From a checkpoint of a small mixture-of-experts model trained on Wikipedia: vocabulary 30067, 27.9M parameters.
Below are experts of layer 6 (counted from 0) of a mixture-of-experts language model. Rows are named router (the router's row for the expert), gate (a neuron's input weights, with its number), up (a neuron's input weights, with its number), down (a neuron's output weights, with its number) and show model dimensions 0-95. Each number is 128 + 32 x the weight over its row's rms, rounded and kept within 0 to 255. Numbers have three digits each.
Before each expert's rows: a language model's description of what the expert responds to. This comes from a sample of Wikipedia text that the model never trained on.

# expert 26
Names of countries, US states and big cities, and adjectives like American or British, often after a comma, such as Oregon, United States, London.
router:122153099073141150120100127109159152148127100164114113188165124115156157122122147150112138114168181139158166139157100108158093148078102122101129104027143162138078186114167190112105158190098247145124079136141145143119111162174161104174149097111148122100120134122131126128127084096119140112
gate2:136096159092034177121133111108160066092110112098080140132091140115067114144195140133144107142125132152100126093117170143179112082123143135140117180171119097089086090129145136151185135107096132172087161139182132207105164110123145103156113140135158158144109114157188159108133144103170129128
up2:109120132109069156104150118123072117156107147115132124142092099156082138101112117098089152163208104169099184177103145123111079104096118127129104103133071129175075133123145151098090156161102160121136138150061154127086112084136183073204132063107119130091059139134154078163097131114147136105
down2:151136092169084143101120135127109213128090107189155141181165092101098103100118149107140075081114191162112073147123100104140134118201121145140124139140148081166108163182149127109125083075147119098161101119129176092091161163137147115173120086129185163131156143150133149109171084116113121133

# expert 4
Pipe separators opening or between cells in wiki tables and results grids, plus list hyphens and semicolons, such as | W, Pld |, ;.
router:143173106121115182127177097138131117179114165110129193157103185177135135148155139139097126140130127112156164174150148169110125097118123095124115167110118105156163103142108158160115147096133140140132172188119148129130125154144154120133159102123137155173090117097157128103152078108101173103
gate1:123147132144156158161190070166123098094175100117141173160145097123101168146128096150079134169121084118105166172111141096093144156080126154100118121080135114120169115134203120128202116128154130098168082173194088120109087110145089117155087075133144139168152126119151071105082143147180130070
up1:103138163135147117166043101078113115160102147150119153091102153110133104076149124120113124134187066182191116103128100124141121128108141101087139141100098115154088155130102105178094089127110084117117121092135172078096100135129073089063090160109134151118104159115159095075097146119125051115
down1:101106109108148134178096085108111153156070124102155092109114150131145202097186111123118111121135138125118105123154181097137118164114151128086181128122115102109147147050078148175137121143124094090089089101152118178159167126084133196163105205134145147131145134139053121140140118162101199125

# expert 23
Abstract nouns and their suffix pieces after the, a or his, such as -ation, -ion, role, development, decision, defense.
router:097140177127136108127161126148131145135094097104137155144186173111050139135151101135117105129040130150133100137090144084112139108096122126115120140165117173138093117144192113173118085080118107105095144081115119133127156107194094115099127136112134136134177138141097092109116086125125141191
gate0:111184133170083154103150173161116100068094163223167118127143125110123149131118119143040113171120147140120124135189121185140108159131119109095035118197155135134139123133154104140151131128122169096100129091127083105109150067135126119166163156105144150176180116107123168126124138171134180129
up0:132095138096141128099087152136118141119098140122067175131136178087165147122095171086147204131114152190109113116089170149133150119149104123079165176130125108130182153162087123128101158104148188145121137085120181134130188085118122207077143116104152110091112161088101136158149118145138090141
down0:168175107168173134104149094131155091130173140132139112064128162182133155075084099168119141095149159166071210081132077104167134111132158120081096133169107119149107116123091165109051136178120193105075088111140080093138163136102089123155137141174111123125148128136120086171092108121100062123

# expert 22
First token of a table or list cell after a pipe or space, such as opening quotes around titles, dashes, parentheses, spaces.
router:127116084123141110132081147144102138156023112119094043170177139125076140128093174164144116132078115091148146084145166087103172112123116116153125130111106111130086192139127157184144106135145109160175129140128131149135123120164139121170148157140119088109234151124148126116125194171129153115
gate0:073121114093112159123145140141121100113127147113133139088151121134085126154084158134176091136118090135145144117085110133095123113151129138139117133084121125193106153174134065182116057118253065102153128132142175116108124144078169187180116091112171099083150119122123153112133138180170110155
up0:146115096137099149154122175170151140185133167072129162081121153177089114076209111129087109082125167129106188140116131142167153147128101157146148127151138113063144131102212146090191156136106126073173135093101175119109131084156095113072139147119151154117109132155048145154130123135096180156
down0:152139091061127127020097050115112120123095103115196142137115152113129100132153126126112162080133123116135106180135078115108128128113173175153168073126158124128129064110124136114084111167111127079090198169148207108040119154141127110151154117137112151132128108109138167118154158139116136099

# expert 45
Main verbs and participles after was, he or to in biographical prose, such as had, made, known as, brought up, released.
router:084120110162159170122103126098125119104136130150118087083122162127071133132070126108125125132122187167130115094112114163116130127116141133148084185130120137136098129109156119115115135097129110151104101057138164127147132112130118130052106113136175128148163148143138170121144183081128147121
gate2:105121182174102141150085028117107099093106122143118116153067088119140089140101186129145191067113132146200194120185098147092130120154111144141149178158167142111144125131117118071186121174132103146131150079120174152190204112102108122122093042157099078100152117095148118091108126166134120105
up2:099158198139080073110123131104076130162126120150128163069080107111136128101148143133179099188125169124128107110135147138134106105130092110144220108171139130097117187118155092147138086095172156133135044146155113110057090137135174159162114113059144168132145118129161082090105158110083230128
down2:110047156133116125131108123102083099125130115161138120132167122157091108144154193090176153115172167138159135083111156090153136096034081139187125071119113172116172130060132119154131097102085132108127133157097204076134128125121147182142075170109137120075153115120127130082166180128089180169

# expert 52
Words after auxiliaries or verbs in prose, such as not, been, than, up, both, different, each.
router:141118128156117040137158094119169122130148094112112153135077126127170141115138140152124135133113103100164086123085161157128128109154096116127107057167153139079134094102125093101089161104173160140126118125134054103142137119130107091118097152110182142097146095141160154141138138076107116142
gate0:103087136107140172092139131124076155174135130139145118123097143144164165129093125099120129126090124083131093089138163167178102177119114039096079134220169121130163110102133097156105219134122145175128214130167100183118153137122129133129084181219085090099119103146084109161129160096122175183
up0:096110112188106046105105099130143065100125102126104118110114144153102144125093125152212078106202132112120134158159105150164116169108131066154167086115138098137098168089089110101082087116129105099133123079098111183101090147052116134125139133143084155120102122113153167087089123137106134161
down0:155147026140165174176101123102098128083090124105115122185155167133131125116154076142127130100118092207170111130117154140155185093157148155138090107145106135135105161154137159113186103132086159102115125120125135132127172179139156107189178133104133094132091129126145098151099159128114169145

# expert 38
Single-letter or short pieces in the middle of foreign names and words, often k, v, u, such as Lut-k-eveld, Mir-k-wood, Villene-u-ve.
router:163120145163110138125095111099088129139189130078112129084036065102072119124212111128073130132151100164129148134134140095116157107115105088143116177137126120149097125206109137101105099144111092134097169131118133145157126121093085129148069109100060131132133141158125085127130146102121154154
gate2:176116138143107116127148127132094153122124084055154190115186143179073132143146099137133076139150082103077117177126103121100139117184162152105102165080123128128120158125217185198074139143138175066123122175107083114143143152097099161163111141127042135099129120154100082188147098115126135137
up2:157139119109091085127145085131131152183087127159099114090158124126144149168157105138137117175141145061149143157091167161100137117149128101144113125162081184102099086214131147179069139214148133146066150159166140097112112131104114109100176107144169148134104111106106119153133122174124138118
down2:081130152138144124143176133154079160085108090137141130130125118151111086123100085104078114045133081122104153109079071119143119111174134110062137146129194166192131110168171160115100130056143099091121131122112073160121181113035084166160137145151038163125167150147158098111146117122098156135

# expert 50
Final words or pieces ending a proper name, such as River, Street, Records, Entertainment, and Latin endings like -idae, -ensis, -inosa.
router:167152108106128149130116107102099137157135111165135085071067065079112114089132092117152157131167099129132140123157122097096111137104144161167164201094129098175165123124165094120117110138101143121102157168154173123125161141182102105159099142128105100131151116135132108113140049114127118161
gate0:193155133124123134113124145162101119113114097172114184119094132156108154115081086196151115169134116071151136132132122136144148156200158135089132180158149197109133138101167170146074109079177086090160127132144040149126090113095118151144203152126166106094087108122180168123066110077185138125
up0:100106141116189148137117142090166115102113160125148099130162154192169169154130117141121187193114097166113096180139116107184151152076111037174087112120157134186142149134154138112177112163142136161115165121053191189137131144141120106084077094092061146149117120155117122130146167128122054067
down0:181111112125082118131145154129070191131155106058116194089183143078137125138142166087079115127104121142141118103112141112092085121144155120108151154130131151127104114173090101168114154128151111097191142112144118150121134128150127157105106158114099157153185136167133066184147131115123149096

# expert 8
Capitalized word-start tokens opening person names, mostly given names or initials, such as John, William, Charles, E., R-adwan.
router:139141128105127089125135113124114137136083154187124092137146142123144100150157100141087134121153158147180128189100123119093118097213090142116153081083151160205085187116082137116122145213099198137089123207133140171145113127107120121188170090120133144124151108112159119101137124090107111174
gate8:133136112180099119078154091196102088110154141150099097150100092148165142089046164102135175145147100110168126141150149093128153083107159151094189120118119088115151132065093124175099148127121156155148091060255155090113084142171168148106137072160092134160131172105125114143093152178191115143
up8:124123128114129134142099169127101084140147144151092122034136102085189139129062157061147138141155160105149102154156128183134058195160146128146144164133172146149146101090107094145084132141134160209132092123132127101148053122072138148155121200135138111131132073102131177139087089129150142088
down8:110156188099111127121101107147145167147123094093186107106144084173096161125129079166167156157111138116171114118147166120120131144132119108119146139110137084147130124079143115107122107113137135165141139131095195176087135090194095151161100112125107184117140070099165086098108053151161169088

# expert 19
Inner and final pieces of split words, especially suffixes like -ly, -al, -ive, -ious, plus some "of" and 's.
router:186102081158123122137173130130148095121122114101099109065101102128150115123163138121128124131146073129140067149159107155111035107141100072138149152134118142112158068156161143089145133087136160146143159097078111155139167152119146171065104190139084199150116159116164176139154200146149155104
gate1:136122086146121102102132123146094155073114122185142154102068119188127091044160136142162128097111087095162087117066110128097113111124206087100136169149129135094125130140123129138158101080149144128113164098062110181105108156138119159136132106102069162121060107088114115144192149138114124110
up1:077124130118097149087108126195138147108048159123078131128140130142164156092148081101150111098136111159119119140121134159161124110044148095102164136131110124137095102150126156140118084131132180140097098043175100162095101148079136147180097135138106127210114113112163139099160132149095156141
down1:125192101111112174106123136150126126163102140111103157111153167107099154096095118132110125091127076147061108128102097171157149078192145146100141093151102130090040118099132158112147125119112126072100091124128120146107108122123153144112097198148158106116123134158145175128119153180161049178

# expert 0
Tokens inside numeric data like coordinates, measurements and table cells: units (ft, mi, °N, ″W), minus signs, bullet dashes, decimal points.
router:100104144117131096125124146143146127134159179121140090192107147122115144127148149147160073115123102083116065212137156130102119128120154083119156170151123079135136087120095090075111095106125138143101085098120076121130117076155157159178155121139217149147150122111178136106122130095094159130
gate1:120141191105166129147138158216127083171169118157161129090105149133117152129147065108108088093119167155085095088121136147086093115143100073106149122129123086148102131142082123151140154098149174109144141139098117130156133140119127111123089112124214208082120139146162153177123147093124127124
up1:161144116135148104133114140185180123128139120180180174131108137154115105156139144062081092103132085124130092176133109079128066142176146109136118176125085144115154166082153095116117115133153152119175103142183179134110154125080140141135131084142147184142172189111162126099146139135118108131
down1:156110164094196128115124128181142159143136135147124097109156130162133132115146103120158167130184124106117173179129122097121141087129104179096182087100136105107100060135098202105109143154121080119149118109122127094088084124180120115164140108157125116151161136187108168155145064149108142113

# expert 49
Head nouns naming organizations, groups or works after the or possessives, such as album, team, station, season, districts, Society.
router:156126142106158147131120103152124124119120120147147131109148100059093118132235108117161123143108106147123115132096110084131122148095127117135109163123153101103097096207124098167151149096097133114054176125144131094095139132133134109110100130133079118155178120128114132133126081141133096151
gate0:131105107153082146089096122142133143116133166095125189097163143167219139142085190114111116049127112132166170108122159024158125137082141077136069135067120118120137113074119091138097070183090115173140138172169114099124107176178081110161168118140092165169117138108130187105121136155125109136
up0:116138065160099126158165121110094079071157199151134085093107189112148134152064134124138123150166177128152143143140093168194059128152133138135168154081140139141127061099137108099112140141200130140177079137150138107179148129164098105162123128173111132127121114168183105137148190121075150138
down0:119116082164132107147157115121135106142172146147086088075100114153181132136123117107134119163168139149123098065095134114147108072145157156147161188102132057082171085171117104101080132130108135074086112133119121116160102177112085150153143120140139164167061135162136170101095150141081121105

# expert 2
Middle and final pieces of foreign or compound proper names and place names, such as -ford, -ville, -berg, -ić, Berdimuham-med-ow.
router:154125105111117154119146097090106130143140136125120184150105080061053118112115106097149123124157105181153122101197132124123115163104127134138139094074133074154165114103200137155100119145112137125066176159128154120138139170169100169162045131104117149139100128114178137117152143121135084154
gate0:127168155120129137088082134164071134101134115113117104172118079127095142091075138097087118045128081100155122146155146177159161101149160152146148135145097107122167142139152131161151132114095124185104166130146165153158094148036163083117190111117157146149151097148163187131090115162113112165
up0:131073131120132176113114138149138110130106074168150089087140145070132142106126128122161136157118205101140164085137087092119117116137122150135127154161138136109159110152194078116175119184136122147121130099112084107200137121153118147149102097161110098091049117113155114113080090100157085136
down0:106108066135142140103131160109071095179121195110160151164171159086178139154145110160133098192186126146115101116107153095065065155115117146121096124092135133143118109113110162180080122146120159065080127111141093119189106152155151066136121116117142154106081134047171147178103130110086100110

# expert 14
Short consonant-heavy pieces inside common English words before suffixes like -ing or -ation, such as dil-ig-ent, cons-pec-ifics, Alm-ag-est.
router:088135172125155087144113108146093085117127155090108161171081141148137145087098136178110128148112094147117123149086115072178116108188095128125164139196142106122072114134124106171120151080150146128078175139084120135164099112196089125138122134117138113119181125108100123140099106128120131111
gate0:093108136139092119139059135162085162092064144135080127178099132144121111159141062135118118091151108168103127154167194104151122123151131172183128142159225136169067061127100179034106159089126135146056098144090096098144138122162074131164071101060135117109101130097076081134129152142120098149
up0:136060156125110102169110118169162109099129134186125077076157145159127111145055153074144177119160116138077114185126147184141156088115180111130124131108129115120098099066136153153115136150122169130129146085074101161075167132168083141084206056119127127097097147128106176127128112115076110101
down0:204177135157196110112136143166120099147136153116113166124142120147118158176149107159143139139083106144065117155125139084119141128111153135131117138097128137174085159073149147121098131115145102203080077117110095106105098124092094128094110120100116098143078092191134082119107118173181121144

# expert 53
Concrete everyday nouns and measurement units after an article, such as ft, mi, kg, water, car, horse, player, soldiers.
router:103131146081126109137110111151176154116097144135126128192109178128112081124130138155141111124112151140131167112145109107149139136097119136140103147100117104138092079116088070127154120117130201118099088155137105121093114110153150080136133157141110175127155116123144069127111051126089128163
gate8:123154123146136172115160112196084080097143146108171162128115149108133088156093098139146174162088123122155156132119096109126115096140084098155131159124106170159096149158118107046182148166164158100157148137145105132088102042095126130146131166150137166109088133146136113151128059182133139146
up8:147139145134167149094136144052100102143092103077138143128106109121157143114044196188171070158121125130149103131111102131158141149115084090093111166039129092133180108111092161155124096117109138024098133151084128173149115128087085103144172144081114168114142110063182155183106120142125134121
down8:130143164148118104019126142124170143126057103115144101082108105161154122180161142188169145147151100090189099166141150157129101140102134085157151162175153152148192182119145118142094103159160084171078176137157086164057157161139123157092083106174193167093138124170162141112168119144172150145